{"n_experts": 12, "tie_embeddings": false, "lr": 0.00381, "grad_clip": 0.5, "seq_len": 1024, "steps": 8701}
Below are experts of layer 2 (counted from 0) of a mixture-of-experts language model. Rows are named router (the router's row for the expert), down (a neuron's output weights, with its number) and show model dimensions 256-319. Each number is 50 + 10 x the weight over its row's rms, rounded and kept within 0 to 99.
After each expert's rows: a language model's description of what the expert responds to. This comes from a sample of Wikipedia text that the model never trained on.

# expert 10
router:49 42 63 18 73 55 59 51 31 49 67 62 59 45 40 36 47 50 52 55 54 42 53 47 54 57 59 48 37 44 51 46 56 69 45 51 38 40 61 33 57 63 62 47 64 52 43 43 53 40 42 42 55 40 53 51 50 62 52 43 56 46 42 42
down0:46 49 58 54 56 45 47 41 54 55 50 43 45 48 36 60 42 53 63 62 54 38 62 44 59 52 44 57 40 55 50 61 43 54 39 52 66 44 36 44 45 42 57 45 53 53 44 67 38 49 59 63 64 53 55 52 49 57 53 65 61 35 55 49
down1:52 64 52 37 54 47 43 60 52 50 58 48 34 41 34 63 58 55 29 56 38 43 50 59 52 48 59 57 46 39 62 51 65 48 59 57 48 51 34 42 58 44 56 56 77 44 43 56 47 55 33 26 59 43 39 54 53 51 73 59 47 33 56 52
down2:55 55 55 44 64 55 68 57 43 43 47 52 36 49 55 56 54 62 47 57 48 62 65 45 65 56 55 55 46 50 49 36 53 35 58 46 54 34 67 66 60 73 53 41 58 34 38 42 39 58 56 56 38 69 48 48 54 40 40 52 37 36 58 44
What it handles: Single first letters or short starting fragments of split words, especially f/F, P, G, L and C, as in f-iercely, aff-air, V-alea.

# expert 4
router:42 62 41 25 58 40 59 40 48 51 62 62 29 58 46 40 59 36 63 56 54 39 62 54 63 40 39 50 24 38 46 64 52 48 49 56 77 47 43 56 65 58 41 56 44 65 48 67 40 54 27 55 55 59 39 54 48 54 60 53 50 51 50 65
down0:51 40 54 47 51 40 51 53 61 52 47 47 58 43 49 55 61 57 40 41 49 38 47 58 49 50 48 59 48 40 49 74 62 51 57 43 56 59 55 54 42 57 51 58 39 50 58 54 60 47 43 35 49 52 43 65 56 50 45 58 41 48 56 35
down1:67 62 62 45 66 56 64 50 46 52 47 38 33 60 52 32 45 43 42 41 53 58 60 47 44 48 51 59 38 35 38 50 67 57 41 46 45 54 36 53 35 61 55 49 50 40 53 71 48 51 46 44 51 38 37 68 42 47 63 45 48 49 55 57
down2:44 51 53 40 58 42 57 44 33 45 52 52 67 65 50 58 46 45 47 37 47 41 39 25 76 57 51 54 48 60 52 56 71 62 69 43 43 31 52 59 60 26 24 63 65 45 36 56 47 44 44 34 45 52 49 53 63 55 32 50 38 49 57 42
What it handles: Closing " =" of article titles, especially taxon names ("= Suuwassea ="), plus nouns and particles like out, up, land, life, area.

# expert 0
router:64 46 39 53 44 73 52 59 54 59 58 34 54 59 73 40 59 50 70 55 63 56 50 35 36 47 38 50 60 54 39 36 42 55 42 56 50 46 50 30 46 84 31 45 52 62 69 55 43 40 38 55 46 55 38 53 58 52 44 47 45 51 52 50
down0:55 37 45 46 62 54 33 53 55 63 59 41 40 67 54 36 59 56 70 38 53 59 54 52 52 51 53 62 46 47 51 44 62 64 38 26 52 42 48 65 51 62 58 66 41 66 46 64 52 52 45 72 41 58 34 41 61 40 46 51 51 44 37 55
down1:32 58 49 67 49 45 68 55 55 62 52 62 47 63 54 50 51 42 66 60 47 57 51 52 42 58 50 58 49 58 50 50 26 47 59 51 45 53 50 33 59 35 51 30 49 49 47 57 50 52 75 39 62 50 46 58 46 59 47 38 41 48 60 39
down2:31 53 48 57 38 36 59 55 54 48 47 46 45 67 47 52 48 51 56 67 50 50 46 64 46 42 59 29 55 48 57 30 63 30 59 44 41 37 40 56 41 40 42 44 50 52 41 52 55 50 81 49 54 43 37 51 51 33 46 49 60 41 31 58
What it handles: Forms of have before been, to or a participle, as in "it had 56 residents" or "said to have been"; also fillers like only, named, even.

# expert 2
router:38 41 47 11 47 60 28 54 43 46 44 56 26 36 64 53 57 55 52 57 54 48 58 46 81 57 59 43 41 56 61 53 62 54 56 51 43 52 62 25 45 47 40 50 57 30 59 44 37 63 74 50 43 44 60 50 59 50 30 53 44 56 51 43
down0:56 55 36 59 54 60 47 59 39 47 51 53 49 64 60 61 50 48 56 64 45 63 53 44 47 41 47 48 59 46 50 59 50 51 52 50 49 49 58 52 47 53 52 48 53 38 65 50 45 49 47 48 32 58 57 34 61 65 51 54 51 39 42 64
down1:55 48 52 50 45 50 59 56 67 57 60 51 52 62 66 43 40 44 43 52 44 46 42 46 44 51 42 51 57 56 28 54 64 52 52 44 61 52 54 34 50 45 44 36 42 61 69 46 62 45 59 63 51 47 45 46 33 36 49 60 48 39 43 37
down2:49 50 59 45 37 59 32 44 47 53 62 61 57 41 55 54 61 47 39 44 60 40 50 49 54 43 45 72 44 54 38 35 71 45 57 45 57 46 47 61 48 33 21 51 50 53 59 44 62 56 43 58 51 42 39 64 64 55 60 50 43 49 24 60
What it handles: The words and, or, not, than, into and to joining phrases, especially census boilerplate like "two or more races" and "65 years of age or older".

# expert 5
router:59 60 59 30 55 70 36 51 41 50 45 52 35 37 41 58 54 60 47 26 30 45 42 35 40 56 46 49 41 46 53 45 48 32 57 52 46 51 55 40 34 27 58 56 33 47 63 78 47 36 65 41 47 51 58 55 50 19 39 62 55 40 52 29
down0:46 39 65 45 48 40 59 58 68 44 38 45 63 46 55 49 76 56 44 57 41 51 53 52 48 48 49 68 43 50 50 48 47 50 54 55 39 42 48 50 54 51 37 49 47 59 54 56 63 55 45 41 30 41 62 67 42 46 55 47 45 50 48 36
down1:61 34 43 72 43 35 52 46 74 32 44 40 49 32 75 49 38 76 55 45 50 54 68 33 47 40 53 48 57 41 45 54 47 54 51 50 37 58 48 46 48 45 40 52 49 40 46 51 38 46 65 54 54 44 46 65 38 57 42 39 68 46 71 47
down2:54 46 44 54 47 37 47 51 49 34 51 29 60 52 63 33 48 45 47 59 40 43 48 54 61 40 62 61 65 31 76 53 53 49 59 54 55 31 46 38 51 53 43 42 46 52 43 49 41 34 51 47 63 44 45 39 42 51 51 53 43 31 48 49
What it handles: Words in articles on albums, songs, films and TV, such as album, film, season, quotation marks, and re- in re-recorded or reformed.

# expert 8
router:38 57 62 56 59 46 48 25 35 46 27 35 29 69 30 70 37 55 41 59 43 74 34 56 45 48 72 57 54 57 70 35 45 67 62 49 41 59 51 48 57 50 67 45 59 51 43 34 57 56 26 50 56 54 44 46 40 44 60 52 54 67 58 37
down0:43 49 41 66 42 52 52 41 64 54 52 55 48 45 58 61 38 31 53 47 65 57 41 44 69 33 61 71 50 34 38 46 61 48 48 70 40 65 50 41 62 34 48 51 41 34 61 48 31 60 36 54 45 52 48 60 41 56 56 53 46 52 35 55
down1:53 39 51 32 49 39 21 50 59 53 62 45 70 51 40 43 56 48 59 36 57 36 64 46 49 52 24 49 43 60 64 46 71 51 47 41 49 51 39 55 54 53 49 64 50 52 31 38 31 53 63 52 62 68 49 53 56 53 48 57 52 51 54 59
down2:34 39 36 44 44 50 60 40 57 50 44 51 53 47 60 35 60 51 42 47 48 46 57 62 49 74 63 66 47 60 50 72 54 37 51 66 40 52 53 53 51 65 51 40 51 46 57 49 41 45 49 59 62 44 52 51 38 61 42 56 67 53 55 64
What it handles: The words the, a, an, his, their and possessive 's before nouns, plus heading == and equals signs in formulas.

# expert 9
router:45 50 43 63 66 32 28 53 57 56 36 56 71 57 63 22 52 45 32 44 48 59 58 52 52 47 44 58 56 53 66 42 51 49 42 47 61 52 57 62 52 58 45 47 46 51 41 54 53 48 70 55 38 41 45 39 45 61 58 59 51 49 49 58
down0:35 32 49 23 57 68 31 37 61 68 62 61 47 58 59 54 38 51 30 38 63 45 45 61 28 37 52 47 50 47 41 42 57 53 42 56 49 63 45 52 61 54 46 55 53 53 56 62 64 59 30 56 58 36 36 57 39 58 61 39 45 51 42 55
down1:58 57 45 53 55 62 65 58 56 49 45 41 48 48 39 52 57 37 58 32 54 43 31 62 51 50 69 36 44 37 59 36 37 60 32 67 63 53 47 63 41 50 55 48 49 62 37 56 59 47 54 44 50 46 37 60 51 36 58 31 56 42 67 39
down2:44 47 65 40 40 46 43 49 50 36 51 39 42 38 55 51 50 51 61 60 55 31 62 57 49 62 55 55 38 40 55 56 38 44 50 47 56 45 62 49 44 63 53 33 54 46 60 52 50 44 31 41 25 58 42 62 60 21 38 61 63 63 45 54
What it handles: Line breaks and the bullet hyphens or pipes opening list items and table rows, as in species lists, credits and infobox lines.

# expert 6
router:53 36 38 46 64 54 39 39 46 42 63 54 45 32 62 57 62 62 49 58 62 24 26 51 38 39 36 55 30 48 52 46 53 48 60 53 53 50 49 29 52 58 50 48 53 29 44 62 47 50 62 58 44 52 38 51 48 43 56 47 56 53 49 59
down0:54 50 54 46 42 51 48 53 56 42 40 51 54 57 43 50 49 53 38 36 52 45 46 52 55 53 64 33 42 38 55 49 49 63 41 40 52 52 49 46 72 56 29 63 48 39 50 55 36 53 45 37 44 55 62 50 46 46 59 63 57 42 54 28
down1:54 32 54 62 46 34 46 46 38 57 41 36 56 53 49 73 42 49 48 40 65 65 49 48 49 39 51 47 64 62 45 56 34 59 57 59 51 54 52 37 43 49 59 57 61 60 59 41 60 45 47 58 35 48 58 54 67 46 29 53 55 37 65 49
down2:59 50 54 54 62 48 50 52 41 44 65 58 48 48 63 58 47 44 54 65 39 57 39 38 69 63 39 56 46 44 43 50 26 41 57 45 64 68 31 43 51 71 54 45 38 44 74 48 45 56 41 67 51 51 61 47 66 54 57 56 50 47 58 62
What it handles: Compass words like south, north, West and East, plus km near distances and coordinates, as in "250 kilometers southwest".

# expert 7
router:47 64 82 61 40 39 46 52 37 51 45 49 55 64 46 50 50 40 53 60 48 58 58 53 42 55 35 55 50 47 40 61 39 38 54 50 30 54 53 66 49 53 64 43 54 59 45 41 49 55 35 45 57 58 57 54 47 50 37 45 46 38 48 66
down0:56 34 65 33 41 51 41 49 43 48 40 58 55 54 70 42 59 49 41 66 50 57 51 56 64 53 63 45 35 52 63 51 59 68 44 55 52 44 45 60 50 81 57 48 66 44 63 58 47 40 55 45 62 55 59 42 52 44 56 53 51 54 47 33
down1:47 55 58 33 37 34 50 54 31 38 45 35 47 42 49 32 52 40 38 60 59 48 53 54 39 57 70 38 45 43 55 57 49 42 51 49 47 48 53 49 56 51 47 42 36 46 50 41 47 55 39 54 48 42 47 49 46 53 37 62 48 42 42 56
down2:51 42 26 38 37 50 46 34 65 57 31 44 64 50 47 52 46 44 58 47 50 35 60 62 58 43 59 43 32 48 47 27 54 60 55 46 48 49 42 39 53 60 41 64 48 50 44 45 33 41 55 37 41 58 37 40 48 31 46 60 54 62 39 52
What it handles: Pipe characters dividing cells inside table rows of numbers, scores and results, plus semicolons, closing parentheses and colons in lists.

# expert 1
router:42 50 37 39 39 38 55 62 56 43 66 33 58 24 43 60 54 53 33 45 63 26 38 59 43 41 66 53 60 51 51 76 57 45 41 39 29 51 61 54 42 55 24 41 53 42 52 57 54 54 55 41 65 43 53 47 46 57 63 46 47 55 54 54
down0:44 49 52 54 33 51 58 55 42 70 47 65 52 44 51 48 56 36 59 55 73 40 52 54 33 47 52 49 43 52 40 57 52 50 42 47 51 47 46 52 51 31 35 44 62 49 58 35 36 45 38 52 59 33 57 29 49 44 51 39 43 47 52 56
down1:50 63 54 49 60 58 68 55 57 44 43 38 40 53 41 35 42 40 70 68 71 71 47 42 48 66 37 42 46 49 59 60 51 53 59 51 45 65 45 47 36 42 54 39 35 62 36 54 32 57 44 52 53 53 68 53 49 38 42 47 50 44 55 53
down2:39 59 46 55 37 58 78 58 34 41 52 51 64 47 37 60 44 46 47 76 44 46 48 56 36 59 42 48 44 40 32 48 71 39 53 57 38 58 42 47 41 61 47 68 36 68 44 37 61 63 50 66 48 43 49 45 36 61 49 40 55 64 51 66
What it handles: Heading markers === and ==== starting subsections, plus names and words inside sports or statistics tables such as Philadelphia, New, under, along.

# expert 11
router:48 28 44 67 35 80 41 55 66 53 45 70 66 59 74 44 47 49 46 57 59 52 51 26 53 69 53 51 57 53 39 59 41 42 43 49 42 42 44 54 51 41 61 50 54 32 42 56 52 59 41 47 47 43 55 52 50 47 42 50 44 41 54 37
down0:54 41 57 43 29 45 52 38 59 56 37 49 63 25 45 53 53 50 57 59 45 40 47 48 45 32 50 45 58 66 33 45 53 50 54 50 49 59 51 42 45 57 70 58 42 32 33 68 40 49 47 64 58 48 44 49 55 48 44 55 59 43 61 52
down1:66 58 53 52 55 45 44 55 58 47 48 43 64 60 70 47 36 43 59 64 36 51 50 54 30 53 52 43 50 35 33 60 48 51 44 71 50 48 59 66 67 57 32 55 53 49 79 42 31 45 50 37 51 55 40 54 43 64 49 41 51 64 36 53
down2:49 58 53 45 63 51 61 44 42 45 50 48 67 64 25 45 37 52 53 53 25 58 51 62 45 51 43 51 58 62 27 61 56 53 57 44 56 46 63 55 55 42 45 45 57 49 49 54 38 59 37 40 60 40 51 56 53 51 48 39 46 63 64 52
What it handles: Prepositions like by, with, from, as, after and when, especially passive "by" naming the doer: "drafted by the Colorado Rapids".

# expert 3
router:48 42 44 73 41 36 82 63 66 42 62 61 56 37 38 44 45 57 53 40 46 25 58 62 59 54 60 40 41 52 49 49 61 52 40 55 54 53 41 60 48 42 55 50 41 61 28 45 56 52 76 49 47 41 46 47 52 67 38 44 44 58 42 39
down0:41 44 42 66 50 52 62 57 57 42 28 37 39 61 49 56 52 66 66 48 55 58 39 61 71 45 44 35 47 38 43 71 40 42 49 46 54 35 52 36 34 55 41 38 35 45 37 56 55 66 49 66 49 39 62 60 55 51 60 71 65 53 48 50
down1:35 32 53 49 66 50 64 53 67 53 47 61 59 42 52 54 50 56 38 45 61 53 42 40 38 56 57 62 41 50 62 43 46 39 66 62 56 50 66 51 46 41 61 43 75 55 54 55 44 56 43 50 52 75 68 37 47 55 50 35 61 36 39 52
down2:58 52 52 53 34 51 43 62 45 49 43 45 58 47 27 57 54 39 55 51 40 53 36 46 43 42 57 59 53 57 60 44 58 38 48 59 52 65 51 52 57 49 62 55 49 55 60 62 38 56 44 54 46 46 40 42 54 48 38 54 39 56 48 53
What it handles: Periods, commas and paragraph breaks ending clauses, plus sentence openers right after them, such as "In" and "Born", in ordinary prose.